config.yaml
router_score: "sigmoid"
vocab_size: 8192
grad_clip: 1.0
train_tokens: 391200000
dataset: "wikipedia_en"
Below are experts of layer 9 (counted from 0) of a mixture-of-experts language model. Rows are named gate (a neuron's input weights, with its number), up (a neuron's input weights, with its number) and show model dimensions 0-255. Each number is 500 + 40 x the weight over its row's rms, rounded and kept within 0 to 999. Numbers have three digits each.
Before each expert's rows: "mostly gets" lists some tokens that are sent to it at least half of the time. This comes from a sample of Wikipedia text that the model never trained on.

# expert 84
mostly gets: "| ", " ", "- ", ") | ", " the ", ", "
gate2:532479508579506501550577527466550498595518567518544488581480471490449466472462448461566481422444491534521522440493490530549489482466478531471574507492570461479440501510582476451518471468502487491436579498501528536494522458481565470523482549531547529537488495530415429562462480467510457525513512503533518471548505460472528552537483505520538541524494432551506550560539492538402534516554564489507463470536551488434546562525469478508472459536475580485449504460546429533524472539531478482532508540443484466553558557485508472506486485514485551487477492513473511574434553495476486520467465454565521483487556547514445494479543566453481492478468539501546493596450482560563541473481451462499486520522464428465490490425516520416521457573458536450505542565537550553524556514458491
up2:506539552522564498485477479420445537401512504488560497450490482479495408524539579502510479414563433486517509484463530464547527465461506434481509505556568514484534513424449482471491537505506505432534502498542384507432502480554504528530441501429485491523462510503466567493516456512438505451478513500493505510523512612480478529493539529481494506471484535470509437484519562483492494444529522612518450509455493511477439547520463511427466492576516571503483577495464422471522508514483562481449504455585546475415464528511490532473463465441462501508482471513476435452555451530539462516553432489523494520392508485488508534566435494464523609479489547567552471507523522455525449532495478489448467538586543495523515587522494486523504522499521522520497434484519499484480463524484510

# expert 21
mostly gets: "°N ", "- Occup", " \\", "- Sub", " (aged ", "″N "
gate2:525440522447478424479520527509487586494533431529527492535540454501404543455540527437535502498490557507503516476531506548499510496472522466502529442516530583454585424522513487522483496556534430497487522519453553442457490573568420472475553461554480454474531500471603446600571478464596566497539455517390531533471498505569494502497524513569457525517497501476499489491458461486500514578450518598402518451555549472505535524480544475535497499482491520525442459492501471457478517514512443579486492481497504533496508482438555475494514468498477437499522519573501491488500487535493528534506422509516468500436511555527467477462571495544528452463437545499473493446451558483538499523477505481488452574475479513484462484533534550520547523506479507463479587531482544455437502548440450
up2:541475534509401384489441516530532459499536427446564538561524441536430544494553468459472475441521576479495514485487501483502497461498507467548496460516507538464566439514570473550520491558568480523497488498492561535505508520507485477525478447551454540479501506458547446553502523502582520485518469543470497519451515511626500502488568557520444539532471457513462491491534464458472474577494460600429509504538563483508493554489502513496514552477470525544502537491469498454536481505472421606530435460492567455494497480443459476486525473519522466458518478525521468470501507481502513491481409524539496481540479573518490424494510509550547480428415521485483503500465534477539509487414496438467459532457504538450497470532557544587463544459429495493485595506546473489485456526479413

# expert 57
mostly gets: ", ", "- ", " in ", ") | ", " September ", "\" ("
gate0:478525572570440491515512499536517509572482500495511491456416405511457453590548538462544566479483510509388498437466524584544543503540448498502454522482520498506506466491599500544464481486516503533519551527528450488486493527462508532471471468511504444572492544493508466492538542521516462497542429504473502482442544522532501539511463427480499539532436502482452592579510451431480476480498454484440459472471490455491510482514486527484518447476525490507419472468500509483481504524553490527529538445431495480514506446470547452546515513466502470533505494551488513481436473544398495450504472407507445517533558488494533455489480494487538417545534560484466574552452538545501470519506505492541473588477576398504531492618527547542524574500452467516525521543513516534460528408499468
up0:557459426536521504482468555472458515445527527536494489535547590480545531435498416536442513497508470474586514558492462476494525461411544500493575405489496555512501533537433539448499451512424448447509460519425588503514487451555436503528495519494458464434524451512548516537482490380442507475486466526472529468531450498455482427476555571536496451513499474468500457476551477499527517500502478569554493485526518524544579590493552536539551537488507457499591510548479473514498504479509481472429460532485490502505487544552436512462450477521512583489514448481508485524540492468514517552470525587481530493430512499536473481508519464452466575509483483571524474490489494517549548481530473492503500452443452558499505486444462520497558459449544561527534469482508481489566476557610484

# expert 82
mostly gets: "010", "012", "002", "920", "018", "013"
gate2:446476459525448461454537502521507556496557494513509477466481425537441474460489521440566415504498529472525459437542551560550488496485512495479466491488471407469525503490534539463592494523448513540471525508470447518558547436492496454538439529514460493553501582490471480558543442518457472472544515433544441569500552473492497466474542477497482495489475458540532504540500535479486510517550508496470531542508464470484489530528552520508473509419507554537456498457499381467477518581498446557531478394443524494477515484420471501553509459499514501491400554510507524495491518425515520499515481511499506489501602523485487483514456502567504397450526456501487498495452470551530428495497380501422531480602512500468452524566512467578491484523522498509566499537525575528563557510534526
up2:495504468560540519428491550495514530528519481495495562446485505551466479467524529485536473534557546496580518452546508593498454466457494473519527547480550443484406471513482549470492522468449561533429411515497487543575513490516450539512509477526541523556560503593530583456515425539520515512613472514450529454546555480469563450538472474529551459496486462455553477539494488494532574527573420551509518529523519524528518509503611518393544535461511525481522530432512489508491515487502491520563526517448425509469523532454452551542540534537443552498469560514517560613519507446521508476502452533566517572467511556467476495523478494515569525523498421510551496469517505536507536488528469517553540453501509468511549474537524486510485552520521482601504506490474450520548482498544522

# expert 80
mostly gets: " to be", " It was", " being", " can be", " has been", " located"
gate0:514471540460488478509541559481486497492568518545543538503485540476502475511440457551526507410478443441497461562514448483525553404506550485505491462461451567491445448451407567508473502540447432539479484515430553552492605488533494518476418481462483531557505501523470511452497497461507545542526487489496455435519462537504460497526520470461558488448449531465529521495511573537550535497493544468541486472510532596466451462537501502511534558399521519479485504460457510547540454442447473498476547487486473516519501468571471439500490447407489509433432513501555494486462553467586457485478534404543449514505462492420494521437501516519514501513581505525425495474495516529453516556615532497473495492492526495582460488512510536477528520495532513455448497549485478406509478488510432
up0:512624480556537501532463478514461479486372483502472480516566486494548499561511552492447523546485514531464533496483559547527464553494449524473534532492545464490548552562599505528557436454519581505552518555546492471540408489465506515578610510523480487458513516457534465513532516505507480439444512500465530515460553472518553566481487542531492508510540413562508506481474486432435513523488460523440472493513450413540504572473446541496457522600490567500519461557590516426533525576517513536540505511499537437534508566460516535528507545521479504584532439485443524500474510525481582519446474516473529519495496456543539479547492504487527501479486525451590490533519596484502474480433505469486500484531432493434494479479537477485502465439539462512533505450489504481485498485491500

# expert 31
mostly gets: " \"", "\n", " | \"", "\" (", ") (", ", \""
gate2:478478518508467509483504595430523554488487487464519542527488431448486473467479499489444528500543501506517446486500451480508487527513469518488436470491568433509442505534572557461522468478497449400481489485529497568500557560551506470486625406516465514532544454467434463563514491434473563529541512469561543496505449518463466599492466588483535494498560481474439470497504553559486454464529486583452551538469573471518514492480538498480477503536530541550466551496519509432527540513537487495443475421472520497511491513521493485411470468489473479546458505518512522538510466538453474495434491559513512503440559483538453476520588460499472487561439565436504463575555581531521516500524463485486509478491501511523457454438482517477572538549531514524520525557510468424466544424485580
up2:469501467459540460503461463478556415458463424557561540490449582528524563449463523503594453508490470417468535505587503432414476484495434537477525546498411492505498550526450524518526524496492544570449506520442478464478456475445471456503447545493456505456535547490513548491475570494490510522476580483533464429492559531506492448518535535501481494559520565531529511545522538407505499543488457487497520474478456514520527497568442514512504516471448474469561527456528423515455529496456422534534538512480444486553537468479435498476566490543464519532520490504501467488470529442513502516541560447486501555510485524441523477500476530515449500384510462523440533484416534415587467466463548525565533459547455551476493532482452498512479491453488464447488432451468504527500471567520476

# expert 15
mostly gets: "- Binomial", "- Occup", "- •", " his first", "- Sub", "\n"
gate3:481467481506497466474464548537524612421573503458465555541568492505429497535491550438475490551507548458500545516499525571546521508471490553537495516566484525506569438575483505432530539562414474496560490442463507505590500493497536461539521477570493518453467492458473550506448454432492495522581538496465502475454521563530422476457496497478505480466444491531461497543502475584432497512477493503524512543512493485571489550490478522450540537509461540493492549495471467578538566484505427471509549540408463542490536494480551485499489455446467500493521478542382532547500467458482397497492501515517485494562470455531497469479467478467569451530545510509474437457515433503486487533528521486518500478477533482576507535482546481532455513485556420494574496597492477516464407468511537
up3:487514477544570557447445498505512550505496515477465503487474474506528516420520558545513461524536562569519441582496488500511564476475491522485554526518502491495521438541515469489513552472452488517467432491560473563488494454499524520498479510564518507538511518552515536538410447534553498586476459543467475567532527481543579529528490543519540524508526504474475545533516477513556537562566484522503526557500553584433520464530520576483598558521480467451508513484396589528478575509462481456515537453488470558607507515478434529427546489513500426552484468459488461506437503507541498455548576503464497496466493505417458520448499533527453465463517482441532470530475519484482467528575585441572538489464549502501491452472460513466501472521535531489545553500447581471445432511472483

# expert 5
mostly gets: " was", " is", " are", " were", "  -", ", with"
gate0:485455515480527478485469470490486476480504432492476550512503582483487468465551547416514405509417468480553590456545543410496477486482456555526570485466467494498472526451485480444511548514475554506506492509486547524539565550532381494476514501481462564459439534487465550504549514510550481525477470542473449484480509473583455487574412490517541499555578536595520521473438506483581556478480512512503522492525476480510475446450554566509519507514532540499483505524512495425538469535493454504535533486446475605459515516492561466444544440478486484512453417485481541441477485489524496447511567587498474450484515531517509495485508533512464495533569500563443480463443464499540498558539588576488482495469541573503492490518440519487487561442467525536491486489470450501459430570505465
up0:559569521502494513470482489532515438440507506418540542528557461483542444524511473576508481458545457499429493542469442493536448436510535484584557505563504522510503481556504479420488457528504508482500482486466528442486462467443532574526445490487513483532490431495503525486585534506527518450472571523497525530470502457491535429479557603449469478518536543477488484492601423504472515522512477488423520533502464488478534531566452476563511479586437426491498532543608490519457489525519469504443491615466524463521490450516470533465505470574497454530485470548521471519522520495518484536512503498539447478407483507499582530531571441517541514463456444460467493562545500475506504480449550395521529530455482447469493490592472494530521480434539514555528450452481514441486488481496477

# expert 69
mostly gets: "G", "P", "K", "-M", "B", " FC"
gate0:521541520394460505534535509489515482448544470588492540520525489566476444470465536530496506419554525463548462442502499494509499438519515544599518524479521503497399469534518533468455502439563483494499563491484520465485548508525408474434521445551554497501557520558477495525485443475473583524566466545522529461486547520477454493457497462514520450495501512521455509491506559515493408515606564487433514483543479449456525420482531535529555485524530485488482448522533535507445498507412469559519500501516538482506548528471547523482517532545467478424481460489495514492500407481455570432515540510466510500517517524496528525511457545478469487520475575588476520440549483525477428481491481554443488527487583442425459546454505569475553517571506449527479477495451537502514462510602469
up0:495473565586548491483537489541511488496511510503519499531478568550502553483466474526485472503489543592551519523545480540453454498560494507488487537513485535587564549543554487505485523456518548561486500497562503552423445515445513512565602542521506585504489447433485456510535490556497502536423546512584524548422514484507478560452489528522584487475520468572591527501449539509487503435475525517491465487466525500530490421517520502478533515508551506438485456591537497494560492515451504528462469546521486497483561472566523464478496429459495523509488518547508411496551518513512506514431484528578440521479587457523493489515563551469512425485537533469489467489501541476493509506521508546479380504566522587521489507429518517394474486554516552483541489523464445479511432487463533

# expert 27
mostly gets: " ===", " ==", "==See also==", "°W", "----", "|---|---|---|---|---|---|"
gate0:526482512448432507483469460561427498508452519474537463499502466506444530526511483502550449490476540497528479539500523499487496522461513469499483469560570454571481535420541460527497456470574483539474457457530522426510453541489492601460503513605476481470519499576431519464538511487508542462557478534454374504517476433500565499489547511470470547480536483510505507538579475503589521438424460388514493541396516542507510501487447470556498537507482499521494549465520485459431460507502487465520466515504526446564505503531522492508427521561539473422530477466536561496445497457418498551507484532520478551538474519587480469504515448523501501544554560495521504540442499518465430397468437502514523453392537467516489484468556479447545520473492478454531521473543538461510474509474510
up0:489484487571525494533476532452538428474611502520525524442538492458503462579459452491456468517555539456405550558493522487556381547520491481484504480556448536514446528523513477479499586499559438490487539480476573526490489496479447491540516479546495474535511530497428551497470451483497509498434519493563455530546513538556462547513456524457475480490443441522531498491585524501607459523510491485490536526512421524596512436422535474498434506537526493423503444543520453560420535485591476413483460453561573486504542485448477475586486554474506476484570470533484469551494447485476493446511485513447516520511510511556582506496460527499482516482449509544551489523501547510496519482462537441473525479465468434473517508484528527488515528493548539425535487552509468529553554510530484

# expert 88
mostly gets: " with", " from", " by", " to", " as", " in"
gate0:522450408515440475456500563453519496619583561491529504478484530529472483536496533538542527533525551440513551464511577420527440511476487528590543527547482500483423446503509508431475458495569507453580572492416534507453445533525501542604515545475520558454509517531534533532562505512506565487433512527451484467452468529446460473439535475511414550566496402486622482507532530549567464513478499429504538532449496431464583525494502493486513448485488504520533443506442443507512476510488497555546505483465469508468449447520509456540511570507486521507474488529455570467470495520493447496553522544513486487462509464450510549485531504533451487423495414490467511511528510478488461472499523470503527542522518456547553473524490535545572513512483474547482491537520501440508509539495488
up0:504491478452515539627504504569523482542488490483530483573411540493508536508447481498497418472391505470507504537469478487415495508489550591466464539416485466525526567477531533537475489506439535464494502501504547496498483506490551533531428446495443482456502519508492544562397542475477555618503489456481507515542463419500481569515543514524481552495510496518544522602474616486477543507551516471447587453536569499482462480544496478492499514523478572546481461489524472499590524468489472504547449502485431525467526445548490541473506482463487519578512522505535475497508509448544505451454537580534484518490468486459490525519544525500436462505543488524537533466454520497617499519451567538446552446550500510508455498466501551466514463510555586524465495502505527471470492497525493

# expert 35
mostly gets: "In ", " In ", " February ", " October ", " January ", "″N "
gate0:518488488417496484473504518552480463511510501507480524523493474561467482454500473493522476519507470481527484524470584431532489542516593540488553486505499497498461514511480477446553478482428448570506547558580460535389543443397482491510504517480478504502445497513514444554519542522473477499497459471524499483553413425465493519437492470528486473556486541491426508518511528575451531576505505486468491553508432547536417545428502480507423483505542473442465491525442558476523452530502529494452444434512534485458581503530510614516482474535546419466516452400436537510550565508456526574531563480461500551429472537471504486473506487494509542482445470506563521488461535501482596466523485460459511505470501480502487530580471494458517523481528415488533536538511449411546480459507496
up0:447498481454517505445510532484525442550495427483489558583508439572471440467535486529542544532472492446470503520475544451534414539584550526512513426529548507542487543493445508490519541502423548516496446529570447540425576458460497472467470495422509489518473440456514471510499515509470499510469413505505489439567454464446480513547473519535557468451521555450491500494503488564551552549482475546485474498512507522613502504431500419475480502462525482417519491534473485537496494516512458485495526511481511538446577502534441532490482485539565498466481450451498470486498595525507513531503546541537481563447434586558493475458485474482467539465461428501556594555505497515525550483526444498492502503541463485473532559493445478508519500419497496506534546510536500522611527413448487

# expert 30
mostly gets: " region", " the B", " Supreme Court", " the f", "- Species", " coast"
gate0:506534527529558471508494521506503501402551492569461535491460584540515558433492479468518475453460455552490540483521455555462520469519500508493484496448508496541577460485522516533483556489490503451487545476563517503518481492541541534494522512551483464592443519534415565555550467531498489575555502518508503528493552518600467541565547520487472533593554482483455415480491573474530527609559514445568527530594479515584510469517522472428448519535483507536472568470438498506504483548536545540472509517517482501516521512540461512457466512451509523448498466530547466448521439515495468564432479473498491607487484522564447478477468462513417537527528482555532452498430501470504548504447473513484515477526463524479475559543511504391571535544473481519490451524495504565572476504501534
up0:470549540495493551516459532486529481518555567541515433518545413450527475554479471510513523525490525492456451515490503527534500474474506514571520443508507511437609480574504508577468506459514483555495416484507468481499518541513512558493468487491459482460570491515593527475529451455486459534492536477496466467571437496506440531461535505493525545520595510531499530526513587461488565498500446412448517550499504478521448495483485461497566457491494467457501449483530494569463497517464523540525497446534488532481532497533457559618512515629449487503476542491515487482433552513487518492443526523527492533495457482466441465450455455548468437506485535505475485541556501431477509460441591587364498495518555451508495500413490459506497476575465498420458525500516505495511452496444514

# expert 51
mostly gets: " made", " served", " started", " took", " described", " located"
gate0:474485565495509470484537433473549453510478581564500465483484501524527500573425481503571553517482509504508501518498505471603464481508547515488513501486451494485484463463549529521519482508503480498516508505442548464402470524566463479519445542473516493561442522487545460532399421504463433555518500541476488437452481506508536563507523524434441510576438478546496435503519536399535465543474523486509503461483539451471540463560496474502495554530491558490462510470470503463564459548484564543524528525491498508481524455522541568482527530495571520449503494445469512494440525465507530532484526471489468460461424526468421579516550587558565496535519579451504534460519571490531513513440467484592533436485560534490420545517513475446566552459524501547536486557504470499426442501542556
up0:547566435565538588429475546512468497502560509536561492508500545520504466552578552483524503489447523467420494503464517576490559446403467478502461504481532515526449496512466520469577497476510493572587481533487518514573498394478538517447464490518519458535479488507490498503514493506485482469531487410508425491556485415515399519469456512519492419435444495414569551472483507553433491522552502486519452496503476503563558544499568558525558448494486462479499474570554505511513537425542443481530466528474415483490479527491510458493445488532490480553519492460421455556525566563478482523463451515510476563518529479563540529435517505455452525442486454529515572513479499514455496520529509490458423462523511463502528455467522541522506434472488500551478506421498526523532536499484481

# expert 41
mostly gets: " as", " cons", ", as", "c", " as a", " before"
gate0:479450504471517465450546481534479507458523441508476530430489535534485461539525471521550508515539475515500531496503530515553531548434481563500507520472436534495502463477450453396448510497536451484476509576533480445555518465510577481548555546482517428540531508500582499380510510496551473503468508495446522462473461506402498541490476459466477549447496517505474475517545426531584494570420529433460417431501447541508549525512484552441484409542526545510472498451448571468519497470559539541515505547554511451545513472462511478485411453495513456519524504523493487519461466513527526546571516498436478535448457452484530542495524485477542490510535480511527549577545524475455472537479539463465499546461447393581543554555534491455490518508490519552484519548523526476425460572452504
up0:470434443503514498416521495534496491403551486570535497432574583551484482582474429473513451503435510448524538472551466465468480501499445573523497531480472568486531484583473515419528497495431502520476515482513493600512425498451527474508519504525499454536600489439519542546507506494522500513517519493438525484537518455494458474432529414521517456474499500538459454516524460528489514488464491502555470559502521458532492483584467532472517432523593523422485463453468481547507502469530464509465510521461470501479543451556510458441505474549493535517551511428502518501480540518549517517552448567470537553503572480511379484477541510417527493519526553506582491500527463536485394525496439467488552542440458437528508553493542464476436487485573493528509511496536502501521510522501552

# expert 81
mostly gets: " role", " service", " site", " route", " areas", " area"
gate0:472539446492534496573593481526478487489514493482593500459412542524561541484511511518408413497488449508525480580559448507505435424529531499490493580447451504515519427565428516438458524491440503475496491423462491482461472509544527524426474449452412514474582518458424576418518528472534499481534545511535482465529500519583501499528574461511496462520509538580547504518535460472504481571455441567485539477493446557596461508474467494462539552534477458456506452508446517514459475469553526500425468536502590491561487468436504550430521490489513435503520501485515512498540536444549437506496528499576481448521472542439493557485474527538507565496549464464521448466484515493496476495513495496470496504542498530517454478453454548524506470533471468485481525506510437533531502513472466
up0:462486490476441469504466461474521488494456523604563549540449554521494456488550577538481547469493487530489490474496484508514572459474502540520509535478597492478611476434447498510541545538487454470445514447515502461536492519535493491438479442551538476468471487459544516532477459482468505539466522553504462541519492519607490507484451452493516442481449488541605508497480493508547485526542456461521498494543471603537540553522562567485528525456478453495490481504496479451508545428418440536518472511515478508473551510445483534506505511472502529464493473476535482600469590538530459424498528493524431511496463505508451489489482593495541587453522486646508557536449515520495472538490500553537561451524553492478462514477479550504464446468471480542551512443462403530520494522566498

# expert 46
mostly gets: " sup", " sim", " dis", " |  | C", "-c", " Since"
gate0:541422509481506534466504533522491411517457500541478531525415530503478430465465519519471397409420482487523519458545427512499421451510539543448490470408438521483483542526491507532490442494609515454517431527463483507495512516492515586526518487509489523517480465541426494518534471449533499550475521489506520547492478454526409488552501513477508506517503526455458593534494468465533512551511541560573479480538538451601463525478540482446473475509501541488474500453495512466506538480452504470489467509508471552512531460531578480529518468484441481436539523514486528418410505465538525459403450510512572474513459533510526431435507525471519468535508594509539479464401483473479496517432500541568482525502508531556471501459502513571492464452530492484540552429557537542429485504508537
up0:554514539480455513512435571454493522567443494471531506480492511506492505487434425514437474428492430465558573487520472476554496520531518474465528507450451490531482482528459438515582437469547468535505563479527548493470482597493450500499455489503470605500509501451452473515467450537485500497533542498496504516450513497496540508529440539488585533539485510462455518501492536480475578480516535602482565509501526468520449470498486526466417516487507511449480515477490475532515520505531497510534475474495591471528378496446537487501575496546588459414558489544534549490423461514438539506504481502534502449505468565564529468499511544450551472503487516433497445458435492489586421501510513543504504527543474545536516565526487587548523489490496485539569524520547471521437524593570539